{
  "num_hidden_layers": 14,
  "hidden_size": 128,
  "n_experts": 64,
  "experts_per_token": 4,
  "d_expert": 32,
  "d_shared_expert": 0,
  "hidden_act": "swiglu",
  "moe_layers": [1, 2, 3, 4, 5, 6, 7, 8, 9, 10, 11, 12, 13],
  "router_score": "softmax",
  "normalize_top_k": true,
  "routed_scale": 1.0,
  "balance_loss": 0.000801,
  "balance_bias": true,
  "router_cosine_scale": 10.0,
  "n_groups": 4,
  "groups_per_token": 3,
  "init_std_router": 0.0395,
  "lr_router": 0.000933,
  "vocab_size": 8192,
  "norm": "rmsnorm",
  "norm_eps": 1e-06,
  "tie_word_embeddings": true,
  "optimizer": "soap_variant",
  "learning_rate": 0.00782,
  "beta1": 0.95,
  "beta2": 0.95,
  "batch_tokens": [16384, 32768],
  "max_seq_len": 512,
  "train_tokens": 264200000,
  "max_steps": 11345,
  "dataset": "wikipedia_en"
}
Below are experts of layer 11 (counted from 0) of a mixture-of-experts language model. Rows are named router (the router's row for the expert), gate (a neuron's input weights, with its number), up (a neuron's input weights, with its number) and show model dimensions 0-127. Each number is 500 + 25 x the weight over its row's rms, rounded and kept within 0 to 999. Numbers have three digits each.
After each expert's rows: "gets" lists some tokens that make up at least twice as much of what it gets as of all text. This comes from a sample of Wikipedia text that the model never trained on. Tokens count by the router's weight.

# expert 8
router:474534498491519538576440512500525511520497499503479470492487506510430475490538518481496503523470503495492476512521475457525474492499537469437510512534500502489477484500503514488520524511523489489548473527516492514520484540499510498503448507490456457465470511514509492497501496505432504528464476460499479493499514454519511482514515491543498507495473530497522491494502472460525550515491
gate0:507478534516473513476513448570495524482502475576505488494493504514505484476506521499520538488497488479498485489457502488490475520474546532444499481466490517477503504523497505495436469516528502512455491484461503503504510491500486495542545527536479496486502512528425532488477509519504498478528511472506515484477499556497535483497487487502495537487462531468516487510499494477507467542480
up0:536489505521530507463484464529553506498544511490501496532458539493497509543505545532521539532539490505521485505512536489440458498464535508520507516470497512468517495518502516475468479519515472483469510471503478514525503519523514532513490516478443462548500524493475523457483502481483527515489492503529485495511507519519516497489491479502521537432456526502495470553490501504473466508494
gate1:462552536483474515517488501557529466500485514510467468517479538498471476459498504521503472521488505498475533497492478486480499514475505501477473485490486520495511562484485528429529487489533462506481527485497492502511528489501508549519522452495502552525459509502539504498466470530484498502542529526499527507496543475501538502516501505501488556522490549500534512502556487470491491501496
up1:462481484483491502440456466519504491518494570485514482510484475469486488473529516504501463500535496500499500501506517524469485531473508474459505531490492526487495500528476520492504476485499566492503516500496485542493516489507498477551518517488561537493474527503485502457478479530465480478479517506539520496455519503538454532508453465540508525510472508446461504486499507477509503524473
gate2:483526440495482525524474467508519484541530495497550510524523518451532507501531531506534542497493487495526518558521483468499500510508491494518493512505485491515466505502519521506545508514505504540500518500519505514507521512491504481510485521525533534526486538505501503488508509573484491481545508432526495530479516540482487473524508455531491494461535490462501461512506494478537567503523
up2:523525471480467489511470497492515509526490467477482435474466513449483523513515484492481504498455460508495523546492474481520463507529491511524470492527463472473488511520475492483521497461509494511481511532450486471489515533486477499549541533491481530488475520490587519519478470463534502511517474492497503534514511525463513461510494507527532465503494479497532521498468502510495525479534
gate3:500491541532479497494540488508519490494459496494500492482454529491513469444521440482466535484480454470466432497474507473496491505507548516481483552478463474514451502468510479518530523548481497465510470520476515519525510531476498493483517505475466479492482471513493481514499493548471505498497514501512469551504553484473492488519490565492500519470480511500479517501513494500497476506497
up3:502531478494470526467503486464516526513504524517490501589522519488472507513496507496552490521550499546481493506490509496479482514461478480497492487523471425522511500495558492488535508494540515514494502553518486528526536506457516463485472485546466516508548522510496523496477506530514483514497456502524470513513494511472518501495481527470509534520500471502523452518469522505531520510510
gate4:448458526510516488496488538520481494547492514506482498504455472535504496498579505490496522524506500517529515525469538494500513508527506516498498494527476501514539473437464477494534471472498536453489524514481476514529493493495460480486521496475534479498449508517490503546480481500544522513495520450480536519527502469496448551524503491487471529521500468535513489512523481479501501481514
up4:526519541508514474532530486474525468497499524494526476505518507509517486511534519481478486521491480462532467513518460516518491533489528508485532482516483487478480485453498469496524502495473498546483469527506538526479497489531429462493498460477493477474476493533523508521551501488486430485508476546512507516498452434497505491478497495511513496536525499516512453513524451478501535517515
gate5:503497501494517517527497512464479520507460471510476491470527525510516498467497445542466524465477527483495549457521524491546517533469527476483500504481532478542478487495464483525534503519509493497522472493516536493475550507467529483500517491473525484482534479511485458542512475502465494472456504498481471522507527462487533502574551521512496494550485487528501507502487503505485510459509
up5:490526494485489512466530509474469546496507496507513455472552486470466524514528527547453474554507499514475525448483513516487511478464518491503489511512500478503537520473466499481520515535487493506531539515538491502468556526488513520509535480456460499569504498518490526462509477522487482483499460535503506484521509482496454519497488472497474488493481523472495564522502492520526499512487
gate6:475516467520500492466487461477495558550528525506448527489502500488479468550512492490480488491492513471483534547526500533520484469482521514493522469451503515517495464548506498516475505470520525507495467499495519509471494501468526501523503508503519497497528534474482468533505481506507486506504437479532492450489551481536508515537500536488486440466539484454507490522476474483497485520506
up6:493546539506532486532498543522501444473486490489509525533459477491514547519462475509488468500499475496493505500446529499487457513438526490558505468494476505480513519507504536521460517510477484505508525523483446533502510529530529512536493517496490493513504496544496509514516483529523524521479491534510533552538510512531466515565502478498494520473485522499487499488504517485518501530542
gate7:482512506564525521494477547464505515552504483481467480500492490511515495524478479445492544478510497490462467532503450515477520491468523492497550512432531503470494497517490472512503507484496501511503510523496516529555492490473527500490523543493474482474506531525501502528506513482526537482534529512523459466444536503516523496546501513494520456487548513495474492495505503514539489499525
up7:510492501509497511485479548512465497511507485472489505476518502522496527483535496501518471462458509496503528487487567538485470488515486504526530515471549521540444466501516475470511506515499520496511532453489536514548503518510533509446499513532496455536497506496497493499480506577449500558473489481463526503544531498514487481493476501505479479513532489490453521494489506514467505490499
gets: "i", "a", "ia", "o", "is", "u"

# expert 49
router:504482509531524511474484484499512525543502509472443501457522492479486503478500504482540476513475479460520498512532506503511479514512481525546503483491487541473505481501505431501515517501501463470560532471514479479475540537540525471470470490489465467509474485517516498520497502487458504480465480499490501530469432466483527520482511470455458515475485515512467456518519481527519512500500
gate2:482500508494472518492536528488559519526487505472489492463472478532497506491504483435515461513493533453514461527471499468486492539504527527522492470493477474511523546517503510516529477503516481497565500513481496537462461503478493493489498500488456464480502481543463487479480562457491512501507495478489482530526501495451512523491466504475489489507503509489535494481495486468568496510537
up2:476509500520520509484488480474495497527467491497532481488509486507467551504525513523462523528500466462505494492490496491459538477489504498526490512498471492458560429529513509501524540495458500528465495530477480494518537493497502492443480471519531529504464495505517433487506532484510486487520538463489489482511505454482486499508466479451480486515492491545441493489487488449503515477510
gate3:490457477563508510505504459513484542523501484537474510497491516500487501539521497503469485464541493519529510463515538509533461524500485536487515509480501502490459539497527468478546526515501506477494491483525460482495506516500474465509460534461483517510507573509496512502472542492492527505525491486460484527505500514485537501455535528487528465530527495515494507509540525510472447541513
up3:517477491480478539498517516513508516507493457483480487514516507473465520496530465552460502510491521470527533493520503511527497481463512473500502525504515475504464492508535459512498488523507510496550492480465461448478546513492491486519562481515503535454479500491530469524500475505478530524497512429472493500518478523471456465501498470498510547537535476495485491536526477474490471538526
gate4:502492503510495469491486486495508521499494438499508486437509462535513489505519476485431524506517546503513505529505487492505463479518492519467554487538477485531525489544522469519508499485515513481507478487468494496481471523513514518468471493524540500487501514504485519479423560517512469478510498534458517520512475497481491492534513532485505521559478458473469497470533494508526477468514
up4:451444553447541503493509504524489505460509474501494502520475491533495477510541522569460525482494496537520483505485523501491451494496460534483442492483504543518550497495499503507504514477507483485511487519480528493525553526490480537519502471474527499462500492492515509513493559507470511554527481510492462529474508504509469507529467494520503512509484489506544473503495515502468496520520
gate5:475483487522502488491512467486534474495498517492436483519483535523480475515491477514461514489520481462503486503475514501499470520497492503497526487465526440465473536514544472471501520474518479450529463496517509553519518471488494446457535489536479496508504490446530554483554465505485487527532517496524506515494525506513503474490494488484473551502496517549492508531483497506482478463516
up5:529468515512472477486525491501511468470490451506526515466477485551506507512510500536512545526479530492451505444494514528464492457499518525528502476481481514537519480526491530478497490527482517564486483492498533533472503473457461510531511483504500458533505481516468476510502519541493560492560485517470497509508533517542491511529507484495492501484504493503556473487501461535495514496497
gate6:483516495515486514464518447512505530481510484487473541513536495518521518518504540517498470494471516451465488523540485528500482518491483461450510448481511524536506505502514469501472510496488464501530499501480483529528471566488513492482525526498502525489462493480497467494518534519485517511513532478532526544520567521486531524437516496515503508518506506450456509524464459513521495508501
up6:524511509484504552489512498498483544462535461466473494502493517552518474548533517543470446504515528492496468526495550513501496497506430454531482501539546544498465477515506484499522538516499469512532500517509508495511523524479508529480533506476533507475523517487484519530480535512469507498514516498530526538526476521481524520471506482505505508467506488513523442500529515492473493533501
gate7:466492512510496475485511453498501522500484466497442483510489460514508500468520480487500515520517502437506513499462546491494543500486537459497529524520503481503462477510471499469512493485548480476529507514488501446519480492497513488499504468513519506514509488509523510519489448492480530492535486485503512438512471525520476490497522497503439548501461550519513568459498478522487491475540
up7:500501510509519494519467477526481509530482499464481488490481458480505421502532473552469500524454538481537487511523499499480528530447493523463496495454513510478453494525492478505535523503512505464513490528492491451508471501504513491505510482514524479524511491478526519531492485478485515517503474515472448493492545541512481475485541485424501519501476551488526479494516479535509520486498
gate8:493514533511495474468508446460486477490486462509426540496493478484485522493549484494478463462495525506510519459497519530528509492509506501520518494503545507515521493516530455516526484475468518508502495469505487485500487513503492447536471535515482506471491503514494483536473483543446519479484512500496501519473547538475512487483459514437484518539460496515498482529479491462472455493499
up8:483464521518500493521503494466537502501488520459496511474522478529506507484472546481480489500481491484530487533483467495521514500517551475499507513484495535522503551510512504540487506555528527472507476463495499513520471507520500504491462499524454510541466472532539492442460515508507494533505514498478430493482537511540525490496482497516469518533528438489560507517495468501506468498471
gate9:463529515525501492526513490534488501510476494535501481467473497459500449553527531551537528447506524513476541473497505497527513507491532468494506481519506469503474462527503517498503538461501476481489486520504560467437502477467498536518523494536493499514496530516518515551529515522517474499462480504491509509470540462480489491513472478491536483498549461532476480506482490473495494490489
up9:483483557451526498525494467477482508521500465529503523514498507497495532497482534439479519542512505484512529460471482536510506520490502496515524538501521508569470488510483444507475537532477513483520506454499505514449498491514513528519487518511548482491466482523492473499465497500473531501502508531486503468479523537503484484475500495518464514558482436469494506462543505514498501513486
gets: "0", "3", "2", "4", "5", "1"

# expert 24
router:437511508541508515571496501493505523523477513513491508462495522451526509527500501473565495485541506503524495497545506495489468455491524473456516533496507488513469469500456515499501484462530482515487522497500508534495508547523495453493473498512483495504487495480507489486529519504519451465507497480479476503449495475498515472496502470494482487551482523502464521567507458530542510502494
gate0:489501493494521486496495546544506489532534490511496561500517533499568516458504501527542537491544510503467502464514505447521526495465508461476481516505483460511472450472515494472510471478491508502492481521506556537507499461538513490537502484488542530536497506508501468528527509550515485487526521508505473460513509512467489470533544508460492479506513502461473477515496483484504509498494
up0:494533508513499521546532511495483476492533547558491518513489517519473512524495518498489498531524508488522487509477474504456545505437507501525513510479505541522459526511486499480521497494504547532517518513479500560474488510513473473486486479481514482510530532511456512474500446473459510490521519465460498508522507460503508514497494499484491434549499495462541466509485518466538480525525
gate1:488504576488504502510466503500483518456506515504469515469523507482557508534556488548514527499524516501499495507492506518506514519525517475483492486480477496513499489474447455517488511481469475514487513489501498538462459486530516447506506524453504497494517509480512494484512486507483488505550475470526470502507502475482525449473524538491502446535434498492497568516494509492531507493527
up1:498496477481490513514556515541495484484528524491495515506488524502506512477488503421481487464502442523509478480451429498521463467472482498519484520489513531486502506510527523497517471520504466457528497515484484526526494514490448546508475526516521469494527506461519504523517527481474506449485518538469495508490515512559456521500517503538480491531505541463483491483512504534495502481506
gate2:475472522473477509525511509475494535487532500477509488464494506502458485510555516485484496520542503505504523498501492456470501481517555453476500512476529529516510526522513464486466468524510522499516506521491522527501510494469502557465529480464525499482519502472461512516499454494449490485473537503511519427478486519523519489516502470480486465538513558466489542482456474502521520505501
up2:479547461454468476568470472523494525504516512461544458524513457520511493492503509462524500488469521494487480522512512492490497501497492511536479500497481503465463525445486495453496484499462536498473484496493522509527476475491457527500521520514454499486482482456512489542509521480535480517532503498486467476460481475512464502489540507525568508482496515539508508527506498475488535516511
gate3:500458505540517484488505478520506533497547489505484507496498540502480450505499487517476541482521485529530505482438490472506490542519481500531483530512482505490502515482500450525488486462509466462501488502508499553461559465504472479521527469542552534512468480522515503509490523508508533489493492556488550506501516469518480470497526505480525504481489476509512504458537515463527472461479
up3:488517478536530464499468451509495529478491503473511473525503464526446504519527508515533494494540494505547565468500479449553553492520530458479551505508500495519502506509487526470475527472499515503494472504511496489494521490538489544538486480500538506479518553499514509510515496493539522506490519432505526470482500470509534456498498508517499524509539476494481498487496516501534480474487
gate4:524497520524503550530531519512550457506529529507473515503549473514514468539522490469473499523475518480502502548508495513482525481487540476489491494555504502507478497523516532505517500494475498483498476498484545532521530472543484526491526525495488486544519462483507474493503511468446480510539550508497518443496488530514517479536510492497507459507491468442507481508500503541510551514533
up4:484499483499497483510531515496471533505538529519515508571500486484490513503463484512455464473492502449529459468480503492477447467478499493529527551465480505495543518506485508530519489494509511518510514493509492517487480478479492471520496472486506500456510457472555522468513471528552502498539480546502530459501502516532433480470482510486550475509500530488503516529486510504503477498526
gate5:554498526483455462474486470462511491449466522527525475451478485508520461524513489457487484466506493515490515458526524476492516527505479517467485495541475514499565526511525507515486489474537550502510470487516525455529504533495502509539497489530492537465556487496504494519484544520490497503503503551518509515477467490458537498479500508537516490489487498512506521543489516493501462508489
up5:493492453489485472487451483505482513486511461487496496527533470468470531510520474533538526532488491505516484477518532528509491540501479510534495488498489493472549522528513486543522472551518482507538461463548521524528507499540508491497542508521504486509522476562564468501465512504477551481484518530493512540496525519523495526446498496503523474526476512517499520529512471518514501502505
gate6:495498533464502498469506480493492499458503487545521529497472546502508462452493507476489524529510481478525501519491480499507527470457519460507482529485509489494463436523490506478473520530522541514509496514516548512477474487477468495544486543506497493524504499514478468502479441551512525496539516523464481481476511477484471491528506503484478509576520501494477494526476563472504481509491
up6:533527506509509514523485512504484497510504540505477525523476500497494499515481514489437446493503497494486517518478495528509480492501493485505477466522476511534456468538501480487467529473518532485486501505486434479451509460489484441472472450485518512459469490496498490521490484470484457469491501516494516484532466469509533511494456503490504486464480431476536497523484516550534501479547
gate7:522505488501520523505494489496537500482536500499561516476535499513525506481506507451528515534487502493492544534495514492522488560516523488520443503563511503481535526506483516468488540545510501480516449512505489501464495496511515525508548494500511551479509501457506518500485477508494485440513523523480483529477508460482454516504559500467497487488511500448485474492564493508480503500503
up7:504533493493523502491476484518514520501477575521461510480499530474493526487466512482514441522496545451500487520486531471502473557501499463477515472501492520464544521544511527531495471467509489505470482523481504448478468506497505507545498524502512503499470518438501508483541473481496428476520509461499524530494520502524562503515480488490498507505491496511489455510509496496517491501503
gets: ".", ").", "s.", "\".", "es.", "=="

# expert 26
router:497500530473481508490512506512502468466499513490473485455465489511452497471509536490485532491510526505509514487483565551492514473473460471481449496498484509472483463506478521503481456500476480490502475494479508550514516516546467506494472474507484521449474486499480487475552522497475454560477500475477473507451492505502513539463465487478508487532494505477509531503486461525458524488481
gate2:511497501528536482480439477486486440475498507499489465508500448451519493515462496507505489512529504506485537524533488486525555461483503473565484513526489464520521502498518481480500544501482498531477513520493504516482484534484505536533500510520440514457489525451490491512502526476450490463514531508533524486525516529494481481456482508505489493511489477494525495477528531522448510502527
up2:521511437462524525493480539503510511518487509514491487520470478500473502500463482513534495541488481494451466495500472496517510500508553522506540519523515465505545485510513551496513573498483527509512491504493528488483480497509518501522497527518508515523518502471470505505476485541468538501509447537479493515491538493463466506538495502552479565480475491502538495552506543486484496504472
gate3:515486516509529537507540525518520531500524492459471490526512511524501508486575474500505565477492463489510476512525512464475510500474477486446501509505472507526460522557522494482483436482490508468530488426489492464463455484494515533500505524500518507491505522454492504543510526493534486505495516464461520480494524498503513499508544485468516498505497476468489511478481475504489511529511
up3:487496510492470468499480482464517482497529557542506521523513555532523495468491490459473476521510457472467500477485513550497462533530482477507496532506483498492482491479538480522528476463489528505511484520535485515465539474507457491530510501466511516490497533444531499513499440509501525495504524499512451500514480533502505498478484486551457476480497533522543536531511512520518526515491
gate4:467503532482441509496511497477499499500470505529483490477486482479494485541543493494519503492561481514473481466469481487514497476491523500537493470535507491444484451529496466470446483533493483490502513487526539566492501500506505496515491486542503492502511473495489526498539501460463517473525459521509506514494491491477431454520492538479478454524507485477499517472446499486502483508528
up4:519499517497517527529477501500497520507471506516492507482441451512515520504515468519494424487490470482499518485473546523543485509513452485498525518493507475487478490511492518487488490501491498457514506544518484469470510525513492499546516519550502535483428530533503502487454521524503466472555502502529516528473497519475476499514457470489482468496524525507533524548506510554528502515499
gate5:476472530496513535509500465481553480441483481541495471460491465490492532506485480494501435488491548481487474512505515494489521502492427475479510495505515501498521525517547501493483478452469502476497503466527558514513493502493491525472490448516505506513531487504516491503520493468502488485536531487517519517484502486540485483479486482446491470546536496502544468484447468516503495516522
up5:579475493518539475482515520506501479491501574482498483511503531497523525496491490521512548537527526481502491503512461523506503448488524496511518497499523477524510498474492480486533486492464552497497467537517507485497467498524470492493506519451498513502472526423514491504538525499503467531519515536488482529514542505456499542517468506514465531459469502519477498549487508490493512496479
gate6:504467487519532492500546535514503478529500505513542493515519517507478515504494516455505498500563499446540488522538487465510512538517508447482491517506472497482508487470526524473503485547523520477513459524541475527489523499477541530469512484500493528546513511484470522428506563510505482499467508487518462515499478501494501505488530506504506522504505489493515466522514482539530550552512
up6:475468552487469478498519580521509457558474487494463527551513495493543511468476491486509487497503546517490513536510510528492486511498500490481448476500489512465487492454489477470493525477511491491499489530470507492512492482464431476494512493482522477523493494472480471454516502489490546498523493535529535514488488473498474532463509509511506481500525539470491480499492459491522546500473
gate7:486490497505482500456516461510523462521492495474506459494516485483555513531517519474497461476494509519514530534472519523501536516470523533502476498518510489512505489504542456487499467476501509493518513504467488497527501457509500482540512475474476454487439486569512466483503501540519497533536548504510512495549492504480485521511494493480486493496447464485531503530487446467486558480516
up7:484463526515487488539526499490486565501494516521462497509527499511502470499518473497514492488501494523474502499560474473503496474548461479540511510455514501449448518516477511486503500512467462550512493507505495507511488489487498457475497530509492481509543461500503499518486461497464510471477456527484513511456527491518477460501504483497515463536520559508482497463562487495494505556521
gate8:496556535521464484501495521496487536534523484508490516481478475477482490444501457472490507492488531509465501564523502490468500465475500517506490493468497503487544478531502478454476489463485481499480491512474514509488511543476511469480472514490475508510526507474500507475510488469401494481514508481538456525445530501526511486501478465461487553477509499501493509531508521500529506516522
up8:470496561490509510537503507495479499507470521505481474502554524466558526500503489470486541499461498507478495476462534489523469498496477500522531491525521502522495476504464514533482442538486509523492494516513512517510497481525472477531510515487502513491535478527454502523459532495491501493566461479463496505533534485542490494508499501504489434472501530488455537510487470530481482547497
gate9:472486502518517482479501494459496502506466512494434484544473514539525519498479518489487510504517504473501487459540508499531540446490488509443470487522546484510497531536559480524492482494518543542497522510531506465525506479537484467494438476468494498519508483482502511538518519464500503533497508498516491520522483489491469520510512491480467469486484496438495502532481465524457471487518
up9:507467512506534532443484510549481497555538506540522461524488492526500468509505480476497528499477490521483521526513504427487487541505501486503484480523496508488510450532495520499548442504493486475494471473470527488550507505495510529500497498478517541547470509492503517518503507488491504471510523544459476484511485506501518511467486473501508551519515535479460528508517509460541504457476
gets: "3", "6", "5", "4", "7", "8"

# expert 5
router:458516536486483493496490521513507460521503543549468465441517486495469540467503524480504505501492470500499506492521482521474482484545443503504477531514487549514464506520491526525503483520508511498490504453509469496533463516538467472439447492512521439501489486477476500503525464498481492509440517528468491445483514498518487490463496513528472498524507500513493505479517482501517536505503
gate0:483510463509496456505553491491498550529510494484524483491514511496503528511490557527512520497485451534479510516453464511488525480505507510513462485484522510531497456524512517466527483458528515511479499469470523481481494500504508499515492503517514522513504515507466522521533537519489479571467530503495505501483501493509553488450479482543519511509562471474493507529542494549444478473505
up0:474483463475478486479470454476486528455494513520526486488493477477511465521521478502522542515515471488533457503488540498539466456516520447499467482536499478513495520510522494552517498464553502492501485470527552468497508465497495505553504497522474502507494520510519501469499530510451533483500504496494514538513474505539526455509454494556462503507481492516504501524517507461530498501478
gate1:492529527472507476467484476501565512547524478501524491488539504506491488499511462511532502478494482459482503494483488531526487500482530529534534493494469562488490510532538504473460483472510488504480498484509508528487491506502502482484435499498545453488521529503526509493493492484515509507491517490505497407553520523441468495504503530481497556490549486497487513474525497478478494490504
up1:488491500489523503515482541436470481507484509460487494545499509488496494512541522500485510469484498561522523537486540484491521515460492471498483519472497541496495496438524503509529488492495481514544455513525528512567556486550488488522501497488483471518507483473477439481472474521488498524501518489516499508522524502521470491470519525538496521475503490519507474530523510568475515498504
gate2:453505536484492529516524507523507492466543488496498508527489480495484513513545472493457547493507484498471538516492511499450526520511457507517466519508486507463473500516462490492510487507486535465498499520499504484467487490521478499530478485527510474571458504456504515477505488543495478497482497542479499488490519440492511503493510508472449498494462534464500466451458502523516568516518
up2:498484473520550473495535528483499472529489492497433527506507463447471505458478510479487523480521444491511500529501548487493512488498488527512509499500535462484523489483516483446534501542492506465508527488488503503528495523536508529518485499466542504477483468491476536515447495489526475486513508478523477522498474465476452504500487504476567510546474487477479499501526535499470525523483
gate3:465548492546518500505494471499477461518545509525516482519522489527498507512477490485475505505541503437510505451495497496484513505497466519528495529512508528505504523482548469462526482547496520535508478529519460524522512509470481496533493506504520487466510452474533489548480528516560504518486532551540499468530488457494490513488497519497530525505451461497520504472468480477527518495499
up3:533521508489517525471508506447498512550490498488493513475519511547492477495452510466525525513509531498539490445465510462539512501484498479493504509552523513531503561502486506482517497523446501552461500534506451543514514507532513487529493502480476525517474523510547511473493527517504528514487512500518460469523496488522509505477529525472461484501485491467520482492486452479504544474474
gate4:474457485550491487455487490502499511480507476533523515511523480507496527469487459508483477511506509464476530477477481469467524530496441476541546535516516552510461498461514500496542491490502530481528503515482497493514523513503464498490495530486492483566509499483493470462516524471479516442492493523503494473483514520466540523468450526545490534505494502539491476455484514498473493493505
up4:485489524494521533522470542513487486498485486501510489519509495483484504519479507497535475548467521486521496546513489508511559494497506525461527468485478515510537506445551511526498546481473477471527467481480498479534532526531523494470536481496450483523496474489442525493476468518499526509513530482525460497490478508537482487504536501519485474491514522506527447487488435526488458473493
gate5:497501463455491525517513491474491450505457509492518479492487483529518570538533485506515515454527457468514506524510500464489523528528530517488509490491490501530522508537512517526508507444491491482469468516530510489485481482523455512446527533489468540468505522528477461516514536486522464514474534475546519482531496534511500476530489522492485505480531489487474474465540504526498474501484
up5:471497496541506521537476509539442485580460515496513504467523463487532540505465494487462506507479464526514475518516532510498535524536477492465516494538515500532516516530449507530551501485475521500499463489504506484438475488510491503493505529526526484503490498501495493472508538529496434464472529486467533488510487487514538483495500469484468485517487476490472473482517495495520500490502
gate6:437531510523480459484485515505525471532530514483495524447549466511505459521478486498493488519487509493512496524482497527488510497514540478518450484489508495482535444498505458499538528472511509524509469469490448510460454474496467472458467524524474461520489516534510475506509486506474485506504489509501488486480505498483486478423501539506492522493507507475499497549485490519538478462517
up6:483550504448488488519479509464464479501502467505493486517531490503477497525512486548460538523522474515532524471485501495465473487455495487502504480477479511482486506506486493489512522495502543507513497469511471484461463485502474435519480502531483475544511493512505491537513461501533517500478511515478531482534526523507486489484519556455539547521543471530505505555478505512463448520498
gate7:465502519508497542503493535435508497481469472495515489526457516536498553501510486526473445522491469418504475526491495520480517482513458473499464508466496479512522474468500521476485490540512484504512502487498531514525519521516510541478506490480491511530448525502462514503544536492486481488521482506507457443484518525526516511445505516513494503504502505523470472529526486535488503483534
up7:540502490501504508513521456460520499508512489491475478496509512485489493529550498466504494478493468504506492540556481482495527449495472483492517502498492502464493516529472528453501490498489460515504533443493500475505519492476494461441522495520514492470494528482504464542513492500494475469478471469498563501508493464556471547485478507481504505526489509442481476511472528535472502543541
gets: "1", "6", "5", "7", "18", "4"

# expert 60
router:483545520529475539493432512511497489554468530538491538536518474512473485503535533492547514506476514494523480510520492471482459534493531476495506506492513495475467468515512512490487487494489481552509487500441471500483488483507455487564475525490491498498496485444525479538498500540469523507530498491498501526516468485503492493476484491486497478506514463493475488525549462558489523507515
gate2:466496552513534469560517484477481523517508522461485490527546467526467528514527487536509484491446468471520549532482483486469511522498496514512547488501482529509521492490502486470494467507508513505504502501474496476501483558515456487516488531485486497539498523484539530552499488475479494530490490510517535488529488445493460503462465544508469536496503546494478522519525504507488488479516
up2:519490540503422534481512516478496489453514493528499526508510491480523456496505525478465536543530557470501527494487458516493549491509483519534502549515515542501515473497486476493510487500496501501525510472465497442488526517492520519543505540490496537466486499476537519508461510468467496468458461506493495480505529509493514481493480458480494524464468468483495501516485540469485487495510
gate3:487509513513496514501511498551453441501519520503513519505480511521497485519484528517479518468518515503487515485519516507529503501524542517471534504536496484498538507487516512525507502500478511505486467470500470497505491511489470490482469440462504531490519537522522521468527491488463525556488476508506473523536572527520515498470530479465473479461498526533520513532530576509454465479523
up3:502486530469536473445517522452511487530497495486459499492506474496483535468458499467509529465510524472535529488506480436486543521490496481452508471532520490464504520518493514527492508479480506553516511507517543501445538461493537468494530465498510522522521520508522497542505479499478496499491502454522479543522467462521516474474538495513540482483489494500518483513483475465492500485502
gate4:484550509500503509509475513540515540538536486505477504535507566502517473493512496524466488461517506468514494512499551479525525505534479509491529525534510483468529504541544442516487484468534513467501532508522473501510547523474447490510467544480521530496511537503489512516524550516468510506558488507495502509524490488460462489473524494498499519458524522490495482473488495508483507487474
up4:505551492493503519473518517523501509505468474543516486491523561501549497514505456461547511503499518479511502553486530533506563483488507504511489519518495514512521492539527431475504527501530533516553528564511533474468522480506486523479531532531498516516530540535479478509537532460481516506477525487509505484504508497494527486522491519512489507466485516495505504525527516462503491525509
gate5:503504488462501502508500523476498507457498487482504499530498465495502516479493487537512501466486474509530504443537475492452479462516552500487504516491525504537515493489545462447484475502482467454497489543512465458528485555488506566478507513481498512520488499509540481512487548496474485466470510491502507469540482506504498457474496541522493513528479494503474551482496453458523513516508
up5:481513505498516458469501521524525498500510505513499460501501496488514505543477544487477489509551482501456475502441536514526503506525476531496539488528485465480480493455495519517480510519475483492481483496515519504490518491495491436501469472453501545494519477468458508486521481552495530456522518507486490485493522456561513533536541511489503524517480482495534510525536488501447514494453
gate6:504529463501491474468499498490492480505494452497543507532498429525527480465480480520476477501487509507500526520442557492516519472526518516479494462499505493470444475540473517460482507487512520493477501534496485472489470523506539549528464520512471488523505510492536512486511512493473487488517480500493518491488509481503495520517485518507479460457428496519479500459499509455545547474498
up6:555515500522509518469511461476510478488500456508494499482540496485495498489518491525462540494481487492497489505506498528466483506520513452509477499494491495463462446479476477494529508529543569502523470510463536496494512508532513472515511537509507503541509507511454512551492497448473503534505459513564521507485471474497505552525506483500459503479492500464505513495505482511554533465510
gate7:462493510502519537519487514489525471488555469462515508550530516454476525489501520517475491510492501493465527500403501475514450446530534515516515500471489477455478463499485481494493529522512490542469474505483459509509502475498499467478521514471514532536525480495495478483503484507493499498482511523517465523551464499547464507486489500484486507521506495535520479484512464478480518478524
up7:470483539499541507402533486502433512474518481493500495485505542477482513490516489538480506498505470490510484495501513508453454476477503498501491535482501540475546502507540478508490463521523501498524512542480497506476504494531468496522440483506512497514534503535503523498465498505525508476516507496491524497511471498464528558474456486477467505507452505542493497497486465494478536478505
gate8:497502529495485522512496504489495528546494505487464509535454488508517482565531508502490531526530481461462499457521525486510491532475529488497532500462489506520532517493516514508535488434492470486488504457473508519501543495501480479515502487452532496485492513499474506520497470536465487479472505466527494536556479498525485457525504510466501508517547482563494487469454498517485490471534
up8:504501489514550504429488448483547486505522501549510518536510506518495468522499495490520495514508476471517518442482502489486526451527497515529518482510498523533487493520522452520480453494519489472523506490538493479469528510509477492494490523480500453518503550521524544503505530483476477513505496462532516508516528478537541465530483541464513483486504524500492489565518481476492486465481
gate9:468510558484512503509504500511457518541477482474512544514513443488518526506486553547482471514443478525557500487486482522476563469505484533449506482513480480489487470514484470501511481478497509505489543506508507515507500529523496544506476512526523505479522536450515524515474479528493483502465471503484520518486460447502532542508520492490495519470510513494486531526514490526480482492530
up9:533508498495498503482511506489499472491483526462550490489507517529510495520491521522488497522515519520504526493506449516521498532487523512497486499451489504513519516489542483564549529491503466536497506491513440555479502479487509462506517478492493493529502501482557508470512521467503484526460521522566476509479495493492525505523456506523488500497446474551530492524512527421488524527491
gets: "\n", "\n\n", "===", "==", ")", " ==="